python train.py --experts_per_token=4 --grad_clip=1.0 --train_tokens=651400000 --dataset="wikipedia_en"
Below are experts of layer 7 (counted from 0) of a mixture-of-experts language model. Rows are named router (the router's row for the expert), down (a neuron's output weights, with its number) and show model dimensions 256-511. Each number is 128 + 24 x the weight over its row's rms, rounded and kept within 0 to 255. Numbers have three digits each.
Before each expert's rows: a language model's description of what the expert responds to; "comes before" lists some tokens at least twice as common just after its tokens as in all text. This comes from a sample of Wikipedia text that the model never trained on. Tokens count by the router's weight.

# expert 33
It responds to: Infinitive to and conjunctions. Function words linking clauses: infinitive to, and, or, and modal verbs like would, may, could, can, often before a verb.
comes before: " the", " be", " have", " a", " not", " make"
router:105101141155153131119120156145132115127189126095101154132108133146151137102127106134085140091139140130113146132150121144133149147082117160136145095107124138103086126175120166113094132124155122089119179110115136138103131117167101161121161152096143120118149135101124164089158140123114143142161106128131096122123146094121151146103140134085090087175130110098104148125169107095147118115136141157148140099092123159128077111157169141117159166110150147140121106109156099137127119129102149151173178170097153125067117106131109170139121131125099129140115099102101160132149144106130155145094145141107096085123133157157100079146132099150134135129154102127139174107119081155142164113136179140157123100145115186167153129123121105163109169135110126150134132077155115132119141122089129
down0:074138097118162191149087125131141091137146103114134121183132116132172163127121080136138108120105134198148111171087123135143153120145153140146171122170117122109132117112092132075089134128167122126140145111122143128094098108073128118131156114114164135141146144137103107109108166141132140136110096101125156122134124146070073109138160128110137167129138119135163122134129110119120096141087158125123098132113148121087095119095141153163077178132132160142121091107124088146103137128137102146069140124117113145165120125162098131100115159105079127069130130165133101131136156106139174145137123129124139175108188141161123133146131103134140112168133123082124124130163165139144132124126124113136106119155123126120116137154126141138099120122118124108093098115116123103126147139121116

# expert 12
It responds to: Parenthesized codes. Short tokens inside parentheses, mostly country codes in sports tables (GRE, CHN, NGR), plus notes like part, acting, units.
comes before: ")", "),", "}", ").", ";", ");"
router:126140152140157111118105102155111133124146110126166153157124154156156157137136139138106070120133106094159143216095170140118113098147106117164136164174121113146133101108127116128084113102132184109115147147138123111138130127119093094140116115133112123111163172116123152129084144092135167148104113104126147127111069146115144118146126112105096122129129090081113115146137103143160151158153124151130118136167112116119154080113129095147110055112141107132166134119126106107107123138165102145118151146096139132113115130160151172142152127175118143138098116129124144121148115169123155109146088108155118121098150092111142162117095086125149169092113115125160099142127177127122113098120106129159121119111132081144136113089126149143121157130117184099102119171102127153152152125120073
down0:152120150121125073096123180127085127129136085099144141098122126152083126121150150169141177157094118133102145143146096140108086148108140116144153102111071153109127130090125116143124179130125111099103166133189101107126113116093161079131154098149120146092112141149109109098148130121078156131129081130149138091129148135131117121148104151139092136108093165118096137100099129159125197127094149119133158146131080125161120127139110117107130099126077139090105092100147137138141127143095142081126154120106142092139137117105130099063127144162141133140114119131143172099127137145136148141124129131128088104139109135092104164124155146135148121134107132095160140092142126139095158140129072138167141119110159114152141172116142123101114096124112134117114101167148142095124122162143123

# expert 46
It responds to: Time phrases before commas. Years, dates and event nouns ending introductory phrases before a comma, plus however/although, e.g. On 9 August 2024, announced.
comes before: ",", " he", ".", " the", " in", "=="
router:109118106134147129130117186131136116141095139145131106114129119130097146152078147141136152134159128088145130147154144133145096120049139145106119123112115104137126120111125095123133166145127139133157134126143119154093099137142161162153111108103165144080093097115165082128118138088136138144126123134134107120126149120141112124164165163137133116108151078117113070145072126103124159180072097139165144159169101118104112084113089116102117135089142158093129141120100148110097151099132128181119102138142150127173104154121137095133150077159168139098117127100170128088132110135144129105153134158120104118139133134136123095161164134154101191132113094129110136139148089104082095167111133137149136117114099131112134098154124116157120170168125169127159156128150145126126120103125118
down0:109160135135133118115078151118111142134164101135131115077140161061105118083163105163123136154153111143153094107117143103095189158149140093124101134092107153110079134098134117138156078141151147103160125176122123144166102109146141132113152161132098135138107113140086150107113082139137148139134139160136148113112126104156176091114146142116147136141141134151127119129126132106131092168136136136127166127126128059162141140135125127116099135076107131125137133159117150159136117133154126131165150130110096112102101134127119181119122145094166110159155096099153131156138146102118114164130097121170113100128114171125105111110141145116130074098145167139113155133099132167162140128114164143098118130164103138102155123133142139161133137146128110111098059185096177108162092137103144

# expert 36
It responds to: Sentence ends and headings. Sentence-final periods and the line breaks after them, plus == heading markers and title equals signs in wiki markup.
comes before: "\n", " The", " He", " In", " It", "-"
router:141134114126119114092136100122191106128123149112148100154147086122146129147130182174097092181126121105064152099175103086108141164129125110146112080118096114086163143094127170109085141192139132111110148134130099141129159153144119153129093110106076136121140112116192159121138110131116151131127126135136102121146130103118143121096159115142103159106123114110096125140112151108118148121108173148142143151129171116159127133127139127094126123137076125110146159141114073119165137148139124100139119143105122127106149099121120109105164133145111107112169167117095092131142117093115134104160124141100156147161122114116138111156146148114136156135142165094133198099121135123110101114122104132121132118130098084149099150172133129111163136108122108068107103153141143162107123116144130
down0:198103124124148106135138131086117137139109145119137113100178128086110122142139099126160052143137128134113145144099152109091165083119126129088150146141113102098155156139108185135163124151146093128114090102102154131143131106160138112090152156104128128094113115110137148148128148161139140141094110167104138128135171150102122118123157087140127173131114101113124128141135159101139122143143130123173114117093080081118128095102139147071108091120119125081104187142123128129172093118109089125145184119105092159115168121101065152088112126162124138150164121119051083152133186126166159101122115120147090156142129148140127146124120160149132122110084130134143117142135128130156144095123146150112125143079150151129143133134158104149186086138143105110129134126174131124141139119122119

# expert 50
It responds to: Clause-ending punctuation. Commas, semicolons and closing parentheses ending clauses or dated items, such as season, / 2015, / 1966; / (2011).
comes before: " and", "\n", " which", " but", " ", " who"
router:119105148140165117088135145137106115167089112146102095160149198131114120156134157128123096117168096118168163136134128163098099136155138120160131135069159154088130132131151125101146145140141136091130163142083110149136106128120133125145118114141114117150093095111125161088113105137093145109148124150156101113147162135123130134154117085105099150101134134090114171142114124101109124150111118143131104140118135086128088062120107101080100167143130156173129106123096171160141136125120124112096128148157109138130116075118091098093136105146134134141094149135155114127137115106159124151118177120101131153141087141116110071140105166149131094160147144097117165097149116125145096126095165128133154125125122115166156154144169153120136174151097133142163142102103143163113146098109093
down0:165155136147136127148123132113118168146140157083110131085145098116111128154093148129111138129149121107143109152151148085136153074123106154129098136070150116110120160177097132100105128153136139106077141098124118141161150107166152137138124158139164104125116177117161141153103118142172159119082117124097148123168091170116142149151131117116131126101084110110129139139127120071130162115115118159140135109120130137116148118168135141130141127159099135122111107139110154117144159119109132165113120122087129127137131109105180112147165120128114143089094126116122132159125134137113109121122152121155109119151121077133105132145137082110119111141168156089175134074103160120135123132152147146125137128115120111055113158118126122158147134142089164080120144103131126135121109140119105

# expert 31
It responds to: Line breaks after headings. Newlines after section headings, list items and table rows, plus sports and census heading words such as season, Premier, census.
comes before: "-", "|", "\n", "The", "===", "=="
router:139124095105097152131122129111110127103134130142110127143189154149117113124151164120140123122108143105103127174109152117145123148162149145140153154138141135093118106134144095145129127182135154164153125140148144134121122174117156123143127169148122108126096175149117133063136113155127096117101142139116163151107133142113153125126139124186132138116158112103148106093125139098133123139132109126141171084108142078114105130135139146156135145119099113104159135118077112079160106137117132122137160114148136131070155104104165143191130140118116100124134173107107122113144096114121158155159127138143090136177122114113098121130097111114138159118085084110154157110172138099128122122139070099117136130110078137103096159163117161135143123152113146166138150168125149124104141125159065
down0:155147150147116101138095159150086139106124155185118091104105094139101125101130105142122145130140111162117124141106096160142093078125149150151124133141135116080098132100133112126120111115111097142115144136136107137108125144104134140111181105127068124097099136113177098108157161143102141174127127114134152145127083105121147129154101104108138101137111098083156133149160108162113090075133119110154138113072152107102153108116118133121124139146145132105161134121141150089171100150131111153125158153144110174140146139121099132154153092140107098125164140159132133148173156170125090118111123116108175082142114122100129106109143166133113123168114125129092153116152123144127084153178150105136124139128127129149154163129114099120135119177167119147106153075113148086116071114089169

# expert 32
It responds to: Coordinates and infobox units. Parts of geographic coordinates, unit words like km and mi, compass directions, and asteroid designations in geography and minor-planet tables.
comes before: " /", ",", "\n", ":", "-", ")"
router:108142126132150134099135139092161142155116141161149115128154122136108133138107156134138092115124100112135178142111103134130085149121132112093134103141124125135140101139129110120085118143127140119101147125123096147127117108168113107141111106126134090130132127131089106119104108083105165115110136129117148127100106129147118131106085133132140157139105119124138145151148127166153114105111125137086141107158119110113158084106170171171085157096135114099145131074139104123119121139150146160131144119155127080120158130136154136159159135128131111105073147150138129122118142166103155151188071137113109171160142131121114118132132094166146120082114134158132079100089094150092081145128134105189096091156149122142119172107131133170121114100141141121106139157095121089155119191076174
down0:152131149103156159149114136128152134172073159104134136149135113134063145130157124127127127155111175123140110071102162141123130105165135088150131096121145118163167160114127089137123138093116135121123187111114142102164126149117097112136146121125133156148114139142138094103128153135131060121109138129123139123179144136119135147144134144092129148094149097122125130102129113171140152183107152152168127149099142131180116142095133122121102125104112139117124141150141130140102097130137137132071077080185087167137084131113124121138123106131093159106112173134113166123132159142068107124159165171151138139150159099168143106084168163099151145152135116147143126100122113135128164162106131138130150131129114127146120123135111094155089119114136135114120164143125128078115102168157127

# expert 59
It responds to: Time connectives in biography. Temporal conjunctions and prepositions in biographical and historical narrative, e.g. after, before, during, until, when, later, since.
comes before: " the", " a", " was", " his", " he", " years"
router:103142146146100181140116129147131124149126098149133068085088119150133111086124076156085166151129136151151084131101134136138123110087111131162161155103146122163120139128105097126127170139141168122137117119130116101144125154137113129115117150165126113112143060122120125119118119123128147123120132145124078133175183135117075145097157138125122169091136144072111123150086116128123117143096142160159132143154094112096097118106135104105151132136155146128102105116111123128135143101116138148091109133101146166151126093143134118146086156111135175119093116122120109131133138114167155137134070163154110105065131106135100163125162085157117103133082124133135119130108110143128085145119125147170168142166144093144063124151114123129083127101120077147100110088132128099118168134125155
down0:080139089134168113137173140115156131136130113133098101126124124133129157118146130166116109171156122173161200128127100156100116132149132141104155153137145146163195132154115105098121182118113131124129104170143138163127145105125143125174100140157132067152137108092139106123106140133120104111174104119114149099111122144119091119099108136123113128137130147100133085115128104112160113096113128140145149096140130135131114157107151142135077152122141145130138123095088129156100132106113120140130109097152127110125115136159161112128137173108158144154106083096104136152132101150162117101181092142137152156114127135126123151077130108180125106127081109119177114153094134144141102138095157129154114116138138138148076118159050123086118134098119117105070150096102126130171150113149110

# expert 1
It responds to: Digit chunks in references. Numeric fragments inside years, page ranges, coordinates, IDs and catalogue numbers in citations and tables, such as 1919, –18, 08.
comes before: " |", ",", ")", " (", " –", "),"
router:101165119159116111128119144186108079194116158104143137123112099132127124102106143149108101166149119122163153106107110122139129120127139125101107082093146118123117138144091086101083124163110145125141131120102117107124127106143112100150120119126176132116139116106163137104100114137153101127115144165135142152132132109123118134143124106156133133121113135150145116146141124119113150117143112152131105145143144148114150137114157136088127091129162142103107156159140132112142128151158139150145142159108139166160123090150139152098151094138108071147047139146113149133072161116107135148129119122104136122116137142102084102120126123107146180125141144102110091113134168133115136163111136122163163135162146113092155132125164143116136114134138151118133120106086135106179076128132131
down0:120136136132119094107114084131133121126139102127121140130136158148111121091111110148123120145086155115173133129129097131153139099102125181153144145134134133144120106134115129121134155145123096140173097131136113109155108125140114119118149126138122106136151141122140171108099100125118151110135103161155103140198148112123118136146124112121086080164122089148155110136104124118114095134125128141119151150110135180163108108137106138135166097136130125138094115139078153113103149129098132163142116125130093181143129166102087089137116136153136161154066136095147118176165077113119120071142137146178159164117128145166151141130191124119143118145138105195132112126166093127081126124138130119098155154130123159110126092134132123081130120162156129160136142101151107153129107115110085

# expert 54
It responds to: Prepositions, mostly of. Prepositions after a noun, chiefly of in phrases like Hall of Fame and Kingdom of Kush, plus paragraph-break line breaks.
comes before: " the", "==", "The", "===", "In", " a"
router:113120131147116144101117118109130098099150147140182130171083127153146143080164150168103114106104124150142126115141131113122115091100111151147129161050171144106093117123110083140150169166113156181113145076125146126099113134115125105120090105080116117171141114107143092107142101154121141137128086110083179136148111143123174114126141145126152107162180083138103136132119139094152155121136093104148124131132116168119090170179119130156167127133166155123110152122157150166141123136125137124168138140062122124137130157075134134139110102085156132123150114142106147147136132169134138116104111078104099151114116135147152157122146152176123150144148125113095114100103089089174137155143159162159151105144107130121106106093098112147141100140131133137140114107142129114138111146136141
down0:134167184118096185103149127092133129153044174158112119145127137136098117140110106112076081167130136114104130123134165146087156179148132104129091170144151108137113134117095127054125150107085105133092153197093125106120098140102165143146130129157103135094138156109126134086139103161161146176127111140145150141132160114179078182159128125118171111137155113128119171132107149144143133148144097159147102120149134145131133127121148142152124123116101136167115121135134147136111163160122107105113155112132117108136119136099145125096124124099113106121166156124127140139144097123121109170140117159113105160105088195136117133110148124104113139128131144172120144098128114133135124121153097148105090110157084128117115123153106090147111142156133074131099127132141084091156135125116123

# expert 26
It responds to: Initials, word-initial capitals. Single capital letters and first pieces of proper names, initials and Jr after names, such as H.K., Jr., N(ichiren), A.
comes before: ".", "X", "ak", "G", "&", "E"
router:126141134181157114093145127125087097140146154082133128189112137153149105130131134147111136129120091101091107128141113111176128151112083108102074128140114134139139140118084098138100144106157140150113116099157114082105134106096154157139150133135060173115181138155170147117149086137155124105121118113125142138098127148160127157105159140165122158155123103095136157141094100115160108138098103111140159126168120177141076134117116108084119131127083100133144152139130105099136096136157104126131135124106138154117104110150120150122135171122089147146137118200133142151104158149145157115092174132144128114124127051167145111101139106127104100117164126102150114153094126157149098078143097088132110101171126132098093171135169133127093103082102107101140084166065115116121121149097140
down0:128102145138107136124135138175119126139129139074146129136119139120130114118129146139126132168127131131152132125133134080103154133122127125142125130111173143100129142104142175132101115114115099142101104119113138108112165099088152094112095178117118170083097124084106140155146174167155095096130113113113105138135157131138136104159042126129105130142109145140160138093085165117137161146157176150152128129106123134160145129143122127140154115146138159123131107122126152149125125121140137145167144175059143133129132140143141133129188130130076157148152161141120133141126120130157144101137135128128133141161104120140129103109091109138112133095119149144134140147136179093126133150136121145101142097097107093135127125099133114163119106097197113091127106115112122137108112109123193